Below are experts of layer 2 (counted from 0) of a mixture-of-experts language model. Rows are named router (the router's row for the expert), gate (a neuron's input weights, with its number), up (a neuron's input weights, with its number) and show model dimensions 144-191. Each number is 200 + 40 x the weight over its row's rms, rounded and kept within 0 to 999.
After each expert's rows: "gets" lists some tokens that make up at least twice as much of what it gets as of all text; "mostly gets" lists some tokens that are sent to it at least half of the time. This comes from a sample of Wikipedia text that the model never trained on. Tokens count by the router's weight.

# expert 34
router,193,259,228,111,257,196,220,257,184,159,182,127,159,152,199,240,251,219,204,197,184,194,173,221,213,209,216,153,227,190,245,211,213,205,208,260,250,148,234,217,253,209,139,154,198,196,138,264
gate0,249,189,208,265,124,209,194,150,236,208,141,152,175,189,151,206,212,144,193,165,224,196,186,112,178,181,162,211,149,120,168,185,187,235,311,248,163,166,234,251,214,290,136,220,102,182,204,303
up0,185,174,206,173,205,208,114,194,193,209,159,267,170,210,240,256,219,200,269,251,205,175,184,240,211,164,218,179,229,239,86,175,232,182,151,188,190,196,203,75,222,222,188,178,188,253,200,147
gate1,195,237,182,183,159,293,186,277,176,246,278,187,230,201,254,160,228,259,205,196,170,165,179,174,192,185,181,206,232,251,105,156,186,206,186,145,242,187,153,158,225,239,166,273,179,202,197,204
up1,200,290,222,162,216,265,158,225,184,173,198,157,205,157,230,196,202,213,185,148,244,184,258,207,131,273,254,214,155,154,185,222,202,201,234,133,200,182,199,163,262,205,163,174,242,249,217,215
gate2,85,174,174,206,265,246,122,237,133,253,252,145,253,268,171,213,174,173,237,219,198,240,210,193,273,108,215,153,236,238,204,188,191,168,169,237,243,183,226,93,258,190,207,222,189,193,197,147
up2,171,173,126,149,184,175,143,169,206,285,229,188,266,243,196,233,203,173,225,159,209,246,232,177,287,162,227,134,252,212,118,241,237,248,147,194,259,215,187,219,221,212,256,196,194,281,181,99
gets: " \"", " that", " to", " from", " by", " between"
mostly gets: " \"", " '", " against", "—", " between", " “"

# expert 20
router,251,191,217,262,260,253,202,216,223,119,140,206,211,232,180,194,249,155,264,246,145,223,208,210,165,264,205,255,165,156,240,232,197,163,278,236,176,242,204,195,224,202,249,200,235,151,182,207
gate0,128,180,207,228,122,178,177,240,224,150,293,281,132,151,222,132,173,199,213,210,166,263,184,173,209,254,192,176,161,213,244,210,131,173,239,191,183,227,140,247,214,215,242,281,159,230,216,167
up0,228,252,144,116,167,158,163,257,241,184,245,199,260,227,260,206,200,195,278,186,202,218,181,238,182,183,215,155,120,216,207,217,209,210,188,144,193,169,201,224,198,180,200,118,223,322,275,173
gate1,210,222,225,149,155,104,207,217,111,132,154,169,173,237,137,157,152,159,201,241,160,234,165,143,161,184,224,187,202,185,241,250,194,233,282,141,198,272,207,240,192,221,178,250,199,222,184,216
up1,172,145,249,170,254,180,214,199,184,149,214,266,159,238,203,81,209,231,200,246,131,197,204,144,143,201,240,179,179,164,227,231,235,228,226,171,225,189,196,263,200,150,186,253,235,237,240,179
gate2,211,175,230,146,188,260,106,195,196,191,116,153,248,265,231,228,228,248,139,184,207,224,217,254,184,259,188,240,226,251,240,139,103,233,152,174,243,195,211,190,188,130,238,176,169,143,180,234
up2,228,247,196,116,233,190,140,238,217,256,139,168,175,191,89,154,228,219,225,208,136,150,165,171,189,228,182,158,193,258,180,192,147,176,203,181,182,255,187,194,196,147,186,210,183,215,192,213
gets: "6", "9", "5", "7", "8", "1"
mostly gets: "000", "′", "37", "″", "35", "46"

# expert 0
router,166,214,211,145,184,225,192,190,175,230,222,218,160,215,158,153,175,260,235,217,183,186,245,134,218,184,254,237,244,142,147,184,199,207,240,217,145,154,213,260,127,244,164,195,123,212,118,212
gate0,214,207,135,160,140,170,149,245,130,227,172,188,168,198,223,180,258,201,195,244,163,164,172,245,236,184,196,133,202,117,105,170,184,101,185,249,135,260,245,208,180,198,177,214,206,204,184,230
up0,208,175,230,150,258,233,245,208,224,229,242,241,242,205,118,256,144,179,208,164,164,208,177,174,202,231,186,173,197,206,262,234,177,202,260,89,234,273,128,183,190,143,153,152,204,248,262,202
gate1,211,209,173,195,153,292,211,276,127,237,225,213,179,181,289,123,185,288,199,184,251,124,203,238,127,121,206,239,174,222,239,198,152,198,205,235,214,269,192,206,143,110,273,245,196,162,205,205
up1,181,145,161,219,219,247,182,208,196,121,162,129,270,260,259,198,232,253,158,226,199,183,184,264,158,208,152,161,290,182,136,217,186,169,185,233,188,157,198,212,215,191,154,219,198,271,180,168
gate2,126,235,247,198,137,180,194,215,163,207,168,270,225,203,242,289,148,246,263,185,223,191,177,250,234,270,217,216,182,206,138,138,219,229,114,242,208,172,181,194,165,167,234,211,252,218,153,217
up2,189,184,251,243,190,141,184,236,225,253,202,209,223,218,168,195,109,275,245,269,266,174,196,220,160,217,188,228,195,268,222,195,256,136,241,184,200,206,284,222,188,209,255,143,126,219,230,184
gets: "f", "em", "op", "el", " f", "ter"
mostly gets: " f", " dep", " def", " conf", " ag", " rep"

# expert 7
router,207,191,169,126,126,206,154,227,195,121,254,253,196,241,174,204,209,240,123,208,260,204,274,220,213,198,185,226,181,201,219,226,236,159,217,217,266,209,165,206,229,170,181,130,212,185,240,146
gate0,177,148,163,219,197,210,198,191,173,193,246,163,197,198,158,219,248,232,183,162,182,193,176,198,262,242,201,186,221,184,103,139,136,169,272,163,213,264,198,210,239,234,247,106,165,98,233,100
up0,177,174,105,163,180,198,267,180,217,223,229,170,291,150,139,141,201,257,150,293,184,206,124,214,122,245,225,191,294,228,179,212,182,262,212,211,221,268,204,158,221,212,210,224,196,236,195,284
gate1,158,186,196,157,201,180,176,209,106,209,166,242,283,216,170,149,202,206,184,232,212,185,240,226,286,199,246,271,225,193,195,200,223,186,250,164,170,159,228,149,204,268,197,187,185,197,254,164
up1,147,217,179,227,195,176,159,210,164,133,214,200,220,205,170,197,256,206,163,189,206,172,163,233,187,215,290,159,174,166,275,122,192,160,234,176,178,192,147,202,273,245,185,222,201,213,156,199
gate2,178,196,201,203,197,183,115,117,233,162,206,246,274,131,197,291,217,224,186,189,194,165,236,254,220,185,257,146,148,251,140,185,220,225,151,258,207,180,202,228,140,185,179,192,228,209,196,266
up2,254,183,184,126,140,214,121,151,163,234,199,258,126,182,197,258,130,183,178,142,272,180,275,206,177,269,242,186,171,230,149,210,168,211,203,218,273,222,207,278,113,250,236,168,218,158,213,261
gets: " as", "ly", " also", " not", " be", " more"
mostly gets: " as", " not", " including", " such", " than", " more"

# expert 25
router,221,177,162,269,184,241,142,183,235,265,231,225,234,271,228,172,195,247,234,120,183,215,270,228,217,131,235,194,161,231,156,214,179,190,178,171,198,149,222,173,218,172,171,298,210,251,197,199
gate0,154,243,161,193,204,223,131,246,261,223,250,189,224,174,199,153,219,122,152,199,232,253,214,181,187,190,223,204,212,217,140,251,208,227,156,311,136,232,198,225,172,134,276,293,214,175,250,209
up0,216,173,246,242,230,176,121,234,158,247,156,211,202,216,152,202,205,126,209,206,271,151,165,180,152,204,191,128,170,258,188,144,185,138,182,202,185,208,190,124,224,208,215,195,199,226,154,202
gate1,126,192,178,199,167,246,201,225,185,250,163,230,156,196,271,186,171,260,111,152,246,160,288,214,162,229,224,180,168,262,144,122,255,130,225,188,201,208,224,206,257,174,247,133,196,134,234,183
up1,152,173,169,178,216,191,143,181,155,162,147,205,256,179,239,174,186,219,173,139,244,198,194,225,111,92,247,178,133,280,254,207,212,163,208,92,170,237,234,120,217,204,199,177,161,241,197,203
gate2,202,186,229,234,164,235,174,154,226,207,192,170,223,229,196,196,165,207,212,183,219,184,171,249,166,362,263,202,288,182,221,196,154,172,194,225,250,145,166,235,225,221,189,191,243,197,195,260
up2,193,156,172,228,185,200,175,194,156,218,140,183,262,185,215,116,193,240,179,203,161,237,160,282,247,218,245,251,236,197,267,232,172,160,214,217,162,227,163,216,199,140,282,221,255,208,267,141
gets: "th", "-", "st", "nd", "–", "rd"
mostly gets: "th", " Th", "rd", " th", "year", "nd"

# expert 14
router,159,207,133,143,241,240,135,183,166,167,205,193,193,147,206,232,199,195,171,282,230,220,188,245,185,236,151,191,226,248,250,210,191,119,269,217,157,160,137,135,247,129,236,142,196,166,186,167
gate0,163,127,159,114,169,166,250,206,174,183,176,187,176,123,267,192,180,218,218,250,182,206,213,238,133,232,228,284,186,216,196,173,169,219,161,230,230,237,155,235,265,152,258,196,182,242,240,209
up0,209,244,244,253,165,203,154,207,204,231,164,259,201,265,201,145,234,226,132,185,233,185,253,187,167,294,228,176,226,210,230,184,168,199,237,175,233,241,287,190,173,310,133,292,185,198,247,319
gate1,263,208,236,243,208,219,234,230,160,194,202,235,258,215,125,196,274,216,141,228,197,203,150,154,165,209,177,261,199,99,236,207,138,237,207,209,198,230,149,176,226,149,213,131,119,200,252,255
up1,161,221,182,176,205,170,89,182,181,95,215,172,210,245,260,195,158,169,234,113,174,229,190,162,203,244,211,198,188,213,185,202,273,124,218,198,226,197,258,172,220,268,239,211,237,217,238,205
gate2,100,169,301,213,97,185,156,150,226,275,200,197,174,252,139,186,209,153,192,241,270,218,176,208,234,264,164,157,215,215,225,207,208,147,194,260,164,144,276,202,158,184,204,215,165,216,222,263
up2,202,226,194,207,87,150,193,193,157,259,196,224,213,209,132,224,207,218,169,230,213,189,130,215,225,234,239,267,244,218,123,147,163,210,201,233,211,155,212,216,206,135,217,216,212,178,149,221
gets: " to", " was", " is", " be", " into", " were"
mostly gets: " would", " can", " will", " into", " became", " may"

# expert 43
router,188,135,159,216,247,201,176,132,182,218,157,170,150,189,224,277,221,273,212,163,204,207,221,238,170,112,187,152,181,151,217,160,233,277,251,120,217,197,185,178,233,242,193,173,215,221,239,224
gate0,227,224,234,193,172,239,112,208,188,125,224,220,245,254,192,158,262,244,213,196,260,218,235,172,239,210,174,137,151,180,222,221,210,265,211,122,194,185,179,225,151,197,174,169,209,263,180,248
up0,162,234,120,209,231,211,177,163,159,208,226,183,197,256,133,112,179,197,163,280,263,204,161,215,191,219,242,240,146,255,227,158,118,190,187,136,302,135,162,202,212,190,210,200,214,205,182,222
gate1,312,203,251,227,174,139,184,169,214,198,223,230,168,256,256,132,105,184,198,184,229,151,223,250,227,204,193,149,149,221,210,215,229,267,205,201,231,198,218,228,173,248,190,218,254,188,214,198
up1,273,172,241,220,207,198,225,289,167,127,161,204,169,160,239,183,210,181,149,188,148,190,196,199,177,163,174,197,208,189,255,90,131,256,242,205,237,221,182,264,243,210,164,144,152,123,242,270
gate2,201,166,175,247,203,284,202,232,122,225,216,210,145,214,234,238,168,199,192,125,140,209,163,280,205,145,156,103,156,233,249,172,158,167,198,175,199,186,201,233,207,194,249,193,264,174,274,273
up2,134,178,200,199,215,204,187,99,185,215,290,141,229,165,141,199,251,185,208,277,166,211,168,142,149,243,181,230,276,253,275,268,202,191,186,188,186,198,239,232,192,149,213,187,201,142,145,216
gets: "ity", "ation", "ion", "ions", "ations", "ism"
mostly gets: " development", "ness", "ity", " education", "ization", "ability"

# expert 46
router,197,206,198,264,193,212,234,176,178,219,234,234,149,165,306,205,222,232,153,172,157,175,159,201,166,181,256,182,209,204,240,198,111,227,141,207,197,216,171,193,148,124,218,173,268,194,114,165
gate0,240,194,165,186,239,190,221,248,131,185,278,213,197,217,142,199,216,184,126,248,195,209,148,238,179,251,187,143,190,200,174,167,164,151,247,316,159,172,273,175,276,230,257,195,233,250,206,215
up0,235,204,266,188,210,180,177,162,159,252,24,186,274,224,276,198,159,192,298,198,219,223,196,217,277,201,214,190,178,184,237,247,195,250,105,119,192,215,179,182,182,180,171,216,188,210,149,230
gate1,196,185,255,184,189,250,182,231,130,204,289,180,202,176,241,153,185,133,230,129,254,224,160,167,204,230,328,192,133,208,170,270,213,187,300,110,267,211,198,193,195,262,138,199,168,195,135,204
up1,210,178,197,252,220,216,137,169,246,216,220,233,152,214,225,201,135,170,232,195,282,138,237,189,234,222,183,221,257,187,193,202,164,270,136,202,189,186,168,233,230,210,210,171,204,173,233,211
gate2,244,164,181,163,205,208,143,173,169,122,238,188,194,235,220,162,234,167,273,236,221,252,128,217,185,143,204,292,233,225,154,178,101,127,185,244,209,226,216,200,231,130,243,251,215,222,125,203
up2,189,238,172,223,186,246,246,215,185,176,152,242,258,185,188,186,190,226,173,176,193,215,187,237,215,204,121,206,205,166,118,188,276,170,254,204,159,185,232,278,185,200,247,194,173,206,228,211
gets: " |", ":", ";", "):", " –", ");"
mostly gets: "):", ");", ":", "\":", " Binomial", "\";"

# expert 28
router,152,123,244,247,120,217,94,246,197,142,227,176,184,189,205,119,163,228,186,213,158,198,165,203,139,209,200,218,219,219,251,202,235,196,302,244,224,228,167,211,165,299,223,198,149,203,108,216
gate0,272,165,227,171,219,203,197,233,213,183,207,230,211,221,201,170,210,189,254,216,203,268,195,200,187,203,211,186,205,240,259,141,168,196,215,208,213,147,139,179,170,162,171,211,140,144,264,218
up0,208,233,310,156,181,248,196,218,169,214,112,197,220,147,243,227,168,162,188,225,213,252,161,216,217,150,268,179,219,131,175,253,163,209,208,181,199,150,170,237,178,245,258,234,208,164,195,199
gate1,242,169,258,162,234,184,225,239,159,185,136,205,245,120,183,295,125,212,170,168,216,171,268,185,193,248,226,171,148,221,200,250,139,277,220,220,270,166,159,225,227,249,219,234,174,219,186,210
up1,214,186,158,178,259,174,229,214,211,230,154,189,210,140,114,249,143,274,155,183,245,183,203,162,177,237,204,167,235,240,210,253,169,188,234,196,220,143,165,214,235,187,235,153,307,120,158,186
gate2,110,157,95,163,185,240,147,195,172,195,161,187,159,146,235,247,214,161,176,150,271,202,239,193,245,195,167,240,162,229,234,220,180,172,233,283,184,222,177,210,194,197,207,259,181,247,152,195
up2,252,131,185,252,151,193,216,200,230,231,142,215,133,188,144,169,225,227,236,158,249,217,212,156,258,240,185,218,177,181,214,203,180,228,232,206,175,176,214,175,253,167,187,191,206,237,212,221
gets: "s", "es", "a", "e", "ers", " 2"
mostly gets: "|---|---|---|---|", "|---|---|---|---|---|", "|---|---|---|---|---|---|", " systems", "|---|---|---|", " Species"

# expert 23
router,144,163,207,152,182,163,205,237,163,202,233,247,243,223,196,219,263,222,223,148,239,210,176,184,223,211,209,153,192,208,210,235,203,183,153,210,266,166,117,281,172,195,264,218,224,201,258,268
gate0,220,202,209,233,128,108,247,261,105,224,233,184,167,156,138,204,168,247,222,193,229,138,220,151,229,329,210,233,186,247,229,219,262,225,240,190,143,157,169,140,124,168,143,177,214,205,214,203
up0,165,133,230,182,184,141,188,243,196,212,170,144,238,108,185,186,263,210,264,157,213,154,214,180,199,257,149,200,158,238,225,197,152,74,230,93,253,132,175,254,215,199,141,181,211,171,135,182
gate1,182,137,166,180,175,196,175,195,202,150,243,234,194,142,152,203,69,168,241,246,137,206,242,198,309,145,191,311,189,131,228,169,234,219,147,188,121,247,256,239,109,218,193,199,156,246,235,175
up1,169,113,242,211,253,161,205,222,178,187,142,207,170,251,258,199,217,239,189,176,222,218,162,160,202,214,191,192,114,203,127,161,205,256,213,150,226,228,222,256,239,178,201,222,200,198,197,195
gate2,183,173,269,178,247,187,194,183,215,213,194,243,243,204,187,241,286,174,157,237,162,130,214,145,135,229,199,152,213,251,274,189,165,191,213,195,292,153,168,253,156,204,160,187,175,223,216,203
up2,202,281,179,156,235,212,177,175,213,203,229,237,221,229,178,198,198,225,250,253,222,210,93,240,186,175,181,228,230,162,216,184,177,206,196,221,187,182,228,260,182,202,245,239,299,264,247,176
gets: "ic", "al", "ical", "ian", "y", "ary"
mostly gets: "ical", "ative", "ional", "ular", "atic", "ious"

# expert 18
router,212,182,258,175,191,215,281,147,225,152,161,117,184,208,231,208,185,171,201,177,217,245,239,149,185,211,161,252,195,254,185,189,222,160,213,192,209,186,211,231,239,113,204,165,260,221,177,177
gate0,199,239,247,254,175,120,246,233,141,195,216,208,83,148,214,222,186,283,166,195,238,140,269,224,188,204,232,172,135,155,231,175,205,122,204,308,234,200,168,246,231,251,153,222,248,233,310,233
up0,201,181,155,155,237,230,185,147,168,184,213,209,227,206,138,259,185,164,267,187,156,271,149,158,204,153,178,137,287,229,213,195,221,255,175,114,179,184,142,176,206,172,213,162,184,180,141,166
gate1,165,160,203,254,192,148,178,118,203,203,164,221,143,169,256,186,161,230,153,190,249,152,162,205,150,173,205,205,205,216,180,211,233,218,213,154,253,234,224,199,173,199,187,139,175,231,195,256
up1,193,239,284,204,238,186,225,206,177,255,174,230,249,177,104,216,243,284,279,159,155,178,205,195,181,174,198,200,198,211,298,206,229,121,211,235,195,163,157,219,135,272,214,227,188,194,213,189
gate2,200,155,175,157,213,193,235,196,183,272,120,253,169,203,195,185,213,140,211,224,153,208,189,237,210,269,170,201,126,271,205,224,224,243,205,168,150,184,175,240,210,226,234,188,154,180,233,205
up2,240,171,222,201,240,285,253,127,238,117,245,191,204,174,153,189,204,185,258,196,214,249,193,156,181,200,213,236,197,189,125,109,163,185,211,206,170,208,159,147,227,211,165,190,218,253,227,160
gets: " the", " The", "The", " a", " his", " this"
mostly gets: " The", " the", "The", " this", " This", " these"

# expert 11
router,166,236,223,180,198,231,181,239,182,253,181,256,264,299,257,173,183,153,156,246,188,201,242,265,256,223,152,159,161,251,212,219,230,211,193,211,161,168,259,135,231,258,257,189,221,157,210,135
gate0,178,293,179,126,270,222,243,194,280,251,208,227,142,212,201,191,238,172,225,139,164,172,214,264,264,204,204,175,173,179,264,156,208,151,108,188,234,188,117,203,192,247,223,280,186,241,216,151
up0,206,323,232,103,272,223,149,183,179,185,107,195,181,212,213,183,194,208,190,160,170,249,175,190,208,177,147,98,196,173,199,206,207,183,184,199,215,163,161,116,113,255,183,222,226,228,209,228
gate1,169,177,117,191,96,143,209,179,199,209,203,209,147,234,210,218,218,256,172,243,239,163,250,201,228,167,198,155,215,250,183,208,177,190,234,169,250,199,205,203,221,190,167,209,219,170,217,328
up1,227,216,236,176,206,212,248,171,144,136,245,225,203,251,148,214,264,286,277,233,205,211,207,212,152,207,183,256,210,176,278,211,259,160,220,245,216,186,121,207,105,257,201,169,190,194,224,215
gate2,247,260,201,235,211,132,198,209,216,264,189,260,210,195,187,214,164,200,176,185,144,209,192,205,256,162,168,174,156,116,215,214,104,145,237,240,201,202,191,176,220,231,219,135,204,163,176,195
up2,238,199,201,249,173,176,265,208,166,228,199,252,184,238,158,223,161,209,185,193,232,128,187,226,144,115,209,245,186,113,194,188,181,220,223,172,216,190,243,208,261,233,163,187,157,192,211,242
gets: "\n", " The", " In", " He", " It", "5"
mostly gets: " According", " There", " This", " It", " He", " These"

# expert 22
router,172,234,185,159,183,194,169,204,223,248,159,252,322,161,202,199,208,205,167,260,184,240,193,144,223,195,191,174,243,155,214,204,193,170,137,134,260,248,140,245,215,250,236,189,206,197,202,174
gate0,234,199,161,154,192,191,279,224,231,201,149,191,156,202,226,115,242,180,220,215,210,184,186,175,213,208,202,220,194,165,284,158,234,198,209,201,126,205,183,173,149,171,171,182,157,174,212,215
up0,140,255,184,284,283,219,224,192,231,193,212,148,128,214,224,219,157,188,293,259,169,209,227,171,161,126,141,233,219,89,194,238,270,215,163,176,155,205,211,262,222,213,160,205,231,195,221,220
gate1,210,221,199,183,234,197,174,196,190,248,210,188,159,151,297,175,171,96,217,239,187,188,224,274,189,176,142,177,175,250,265,220,172,224,153,189,210,239,202,174,192,265,236,203,156,214,174,145
up1,170,222,225,237,197,202,236,152,99,212,177,112,147,231,172,230,217,202,208,215,154,196,208,223,184,220,141,159,205,123,242,221,143,137,140,226,260,209,216,169,237,143,186,139,205,220,219,206
gate2,145,189,202,250,192,249,254,134,161,192,255,187,196,169,237,194,181,217,239,207,189,160,213,141,228,187,155,193,265,295,210,143,238,150,183,188,195,293,231,192,154,170,191,213,230,213,168,178
up2,225,228,223,209,257,172,214,176,249,126,193,197,194,244,238,139,226,219,134,141,148,217,171,191,217,187,188,197,180,179,179,220,158,224,205,228,216,218,191,238,194,202,188,194,188,197,202,204
gets: "it", "ell", "ent", "on", "et", "id"
mostly gets: " Val", " Dom", "ont", " Kitt", "ell", "elf"

# expert 19
router,120,188,105,176,191,201,221,206,235,212,181,215,185,130,151,203,251,187,192,124,258,221,231,168,198,230,178,227,157,202,180,176,169,132,229,207,172,267,217,88,230,180,245,186,225,236,219,209
gate0,219,136,199,213,153,251,137,244,200,207,237,181,199,134,234,186,210,207,235,233,181,225,294,199,225,181,198,228,234,178,232,152,211,169,202,266,127,194,206,215,133,233,140,276,159,240,218,150
up0,165,243,220,228,223,151,239,176,207,190,128,163,201,176,207,247,173,169,188,229,173,277,119,273,184,175,256,203,189,195,169,287,183,283,229,197,297,192,159,219,208,245,160,185,157,184,198,188
gate1,198,268,213,144,203,225,194,159,227,196,153,214,165,142,261,177,227,206,241,178,197,139,143,208,131,185,165,129,202,239,165,208,195,190,224,215,205,232,166,234,168,209,176,205,198,188,219,242
up1,265,246,202,150,200,225,195,221,142,214,234,242,221,252,238,182,170,202,236,217,223,210,228,264,168,162,197,207,137,197,225,220,248,166,308,244,205,214,163,201,170,263,154,171,216,204,200,125
gate2,167,213,236,243,158,189,268,251,264,264,284,258,207,235,193,219,231,212,217,193,253,191,250,153,104,203,138,150,173,174,180,174,242,208,160,245,202,223,189,220,129,215,191,164,200,255,216,227
up2,222,168,185,196,251,169,206,220,150,246,84,162,192,163,161,130,175,212,218,187,153,168,128,219,250,222,196,216,199,231,169,239,190,265,271,150,236,174,153,227,239,201,172,206,168,147,219,207
gets: "'s", " his", " was", " he", " her", " it"
mostly gets: " his", " he", "'s", " was", " It", " it"

# expert 44
router,215,121,127,216,265,177,117,228,250,189,200,190,186,198,170,258,270,184,184,217,91,214,165,165,234,217,171,225,243,85,149,206,145,300,218,256,205,159,161,247,149,220,156,197,183,189,269,221
gate0,238,139,130,216,192,216,212,229,99,195,233,268,230,213,223,192,228,255,203,142,140,174,169,196,190,195,206,144,155,165,184,220,182,198,100,280,219,191,215,269,160,249,145,207,214,258,244,212
up0,187,199,235,206,206,192,227,289,177,181,188,271,184,219,193,204,229,248,197,183,263,182,135,289,144,209,221,183,154,244,192,172,218,169,206,181,265,171,274,244,204,257,141,155,281,213,164,265
gate1,202,229,173,239,278,209,196,304,228,273,181,171,207,205,202,199,152,239,192,182,185,154,228,191,176,229,137,169,144,150,136,174,170,197,222,196,176,223,198,103,200,235,118,213,247,189,186,174
up1,167,171,196,208,203,244,163,185,174,198,206,166,211,219,266,225,215,229,184,277,211,231,170,178,204,208,189,180,211,175,250,266,174,236,174,188,149,189,192,140,165,182,124,144,184,267,254,213
gate2,147,199,211,171,225,181,265,219,182,208,287,225,235,225,135,169,148,226,203,189,170,165,216,243,257,283,166,202,233,222,220,181,197,231,136,194,207,215,186,227,102,213,159,235,211,217,138,154
up2,169,195,193,246,112,266,218,93,223,170,200,205,147,206,282,207,168,190,199,221,206,269,134,170,233,224,234,229,134,150,207,214,214,134,167,194,216,231,196,136,189,190,135,217,135,133,225,243
gets: "ing", "ed", " out", " up", "ure", "ie"
mostly gets: " up", " down", " control", " help", "ows", " hold"

# expert 17
router,163,238,192,244,189,182,250,172,198,214,157,175,151,137,253,234,209,245,210,184,211,141,145,176,162,199,192,216,195,174,201,198,227,141,197,192,211,208,168,135,262,129,236,203,245,196,139,219
gate0,193,203,251,221,210,217,185,230,215,267,219,206,200,209,193,215,161,255,225,259,174,177,214,202,191,227,281,124,203,259,253,215,228,165,242,253,177,223,173,121,151,266,204,249,164,258,166,239
up0,188,197,255,202,236,232,186,185,259,176,130,162,225,156,180,160,255,202,168,204,203,164,209,187,105,104,172,210,218,195,208,183,138,240,177,94,210,195,199,228,230,196,213,169,263,171,195,161
gate1,198,213,177,245,243,271,202,99,203,192,231,158,239,168,226,192,235,282,247,244,205,181,178,206,213,128,227,194,213,241,212,253,262,233,149,219,140,191,261,214,167,181,247,212,239,186,211,236
up1,173,240,204,248,246,218,171,164,171,247,217,243,170,179,215,220,139,141,202,228,190,175,246,83,208,143,227,187,278,165,229,140,259,233,146,127,217,227,213,194,184,130,204,182,174,249,195,182
gate2,177,150,183,278,232,198,226,198,171,236,181,114,209,158,242,191,205,230,237,266,234,223,200,219,248,240,221,134,179,149,198,222,228,175,192,159,209,165,224,217,261,243,279,201,371,148,267,221
up2,274,156,158,156,211,190,232,206,213,205,214,182,143,245,167,256,210,258,197,181,243,218,248,196,129,210,137,212,227,253,186,150,132,200,161,222,241,264,163,240,200,170,248,215,200,163,279,226
gets: " (", ")", "\"", " \"", ".", "),"
mostly gets: " (", "\"", "),", " \"", ").", ")"

# expert 33
router,261,212,193,163,280,272,240,164,185,209,190,193,172,215,297,232,118,212,169,190,283,175,174,246,148,236,181,250,259,200,231,131,262,224,158,180,212,157,200,181,265,114,185,213,289,198,158,181
gate0,159,152,204,180,165,264,154,162,197,220,170,166,180,182,225,192,212,154,167,146,236,208,250,216,210,240,188,179,217,147,227,175,238,201,199,147,249,191,180,191,215,247,223,105,180,250,196,231
up0,234,201,221,194,102,209,116,247,155,209,227,201,164,159,220,180,227,204,205,224,238,211,211,175,192,205,139,122,173,255,169,148,155,208,113,144,233,170,202,235,168,208,172,228,255,252,142,178
gate1,150,250,165,178,199,248,194,178,238,187,296,203,264,198,179,224,207,245,159,170,203,194,280,168,259,197,205,222,217,188,314,123,155,260,164,188,174,187,194,160,211,153,201,142,186,190,161,173
up1,131,283,175,167,188,257,183,207,233,199,284,161,205,212,208,246,223,267,148,205,181,156,278,173,186,164,252,203,189,208,290,122,171,260,150,204,175,244,207,256,242,112,216,149,161,172,263,185
gate2,173,239,174,189,247,202,230,243,130,175,155,194,179,216,206,177,134,219,209,158,272,163,166,217,179,215,174,251,194,188,191,198,213,254,189,207,220,175,187,202,203,165,183,227,207,183,251,251
up2,159,251,178,166,183,226,174,238,209,168,252,210,181,162,235,185,198,156,275,175,172,171,149,239,186,177,239,251,193,141,132,182,145,207,280,171,248,158,189,164,148,241,116,204,191,217,226,208
gets: ".", "\n", " the", ").", "==", "\"."
mostly gets: "\".", ").", ".\"", " ===", " ====", " =="

# expert 3
router,167,135,288,117,207,161,221,269,299,220,187,205,230,223,216,178,232,178,179,221,187,189,143,232,195,251,172,219,172,143,230,208,152,146,187,150,140,202,207,160,211,277,259,197,127,253,195,193
gate0,308,149,199,161,179,215,202,248,174,207,153,164,199,188,183,238,189,294,171,203,180,165,208,133,239,183,159,113,248,127,182,257,175,194,237,160,107,147,195,208,230,176,193,233,211,237,185,205
up0,262,228,184,225,201,165,220,257,179,248,191,216,198,267,231,250,152,161,138,245,204,89,208,125,195,207,208,134,155,165,247,213,108,147,232,233,139,215,204,207,234,171,211,233,212,270,142,182
gate1,192,239,171,166,195,315,218,206,148,184,179,232,176,253,223,223,171,252,217,217,148,213,198,207,297,269,232,221,203,277,178,194,176,141,214,140,149,193,225,204,202,205,152,195,190,242,291,257
up1,205,186,350,235,209,178,184,265,197,209,196,195,295,207,215,156,210,161,191,171,180,193,229,206,246,217,252,245,188,180,183,260,190,199,178,257,169,241,194,223,198,189,240,128,221,158,156,83
gate2,163,205,223,212,219,232,177,197,251,195,249,155,146,228,215,202,215,201,201,174,165,201,114,181,189,154,82,258,224,177,161,213,215,196,188,170,166,155,162,171,179,129,209,258,269,201,242,179
up2,246,147,184,223,192,203,207,159,185,224,192,256,256,220,182,204,213,131,280,147,271,90,192,176,198,271,293,131,236,228,163,130,201,165,202,206,182,184,247,211,230,258,164,167,237,186,149,182
gets: "a", "o", "in", "i", "u", "is"
mostly gets: "a", "o", "ina", "ini", "u", "ana"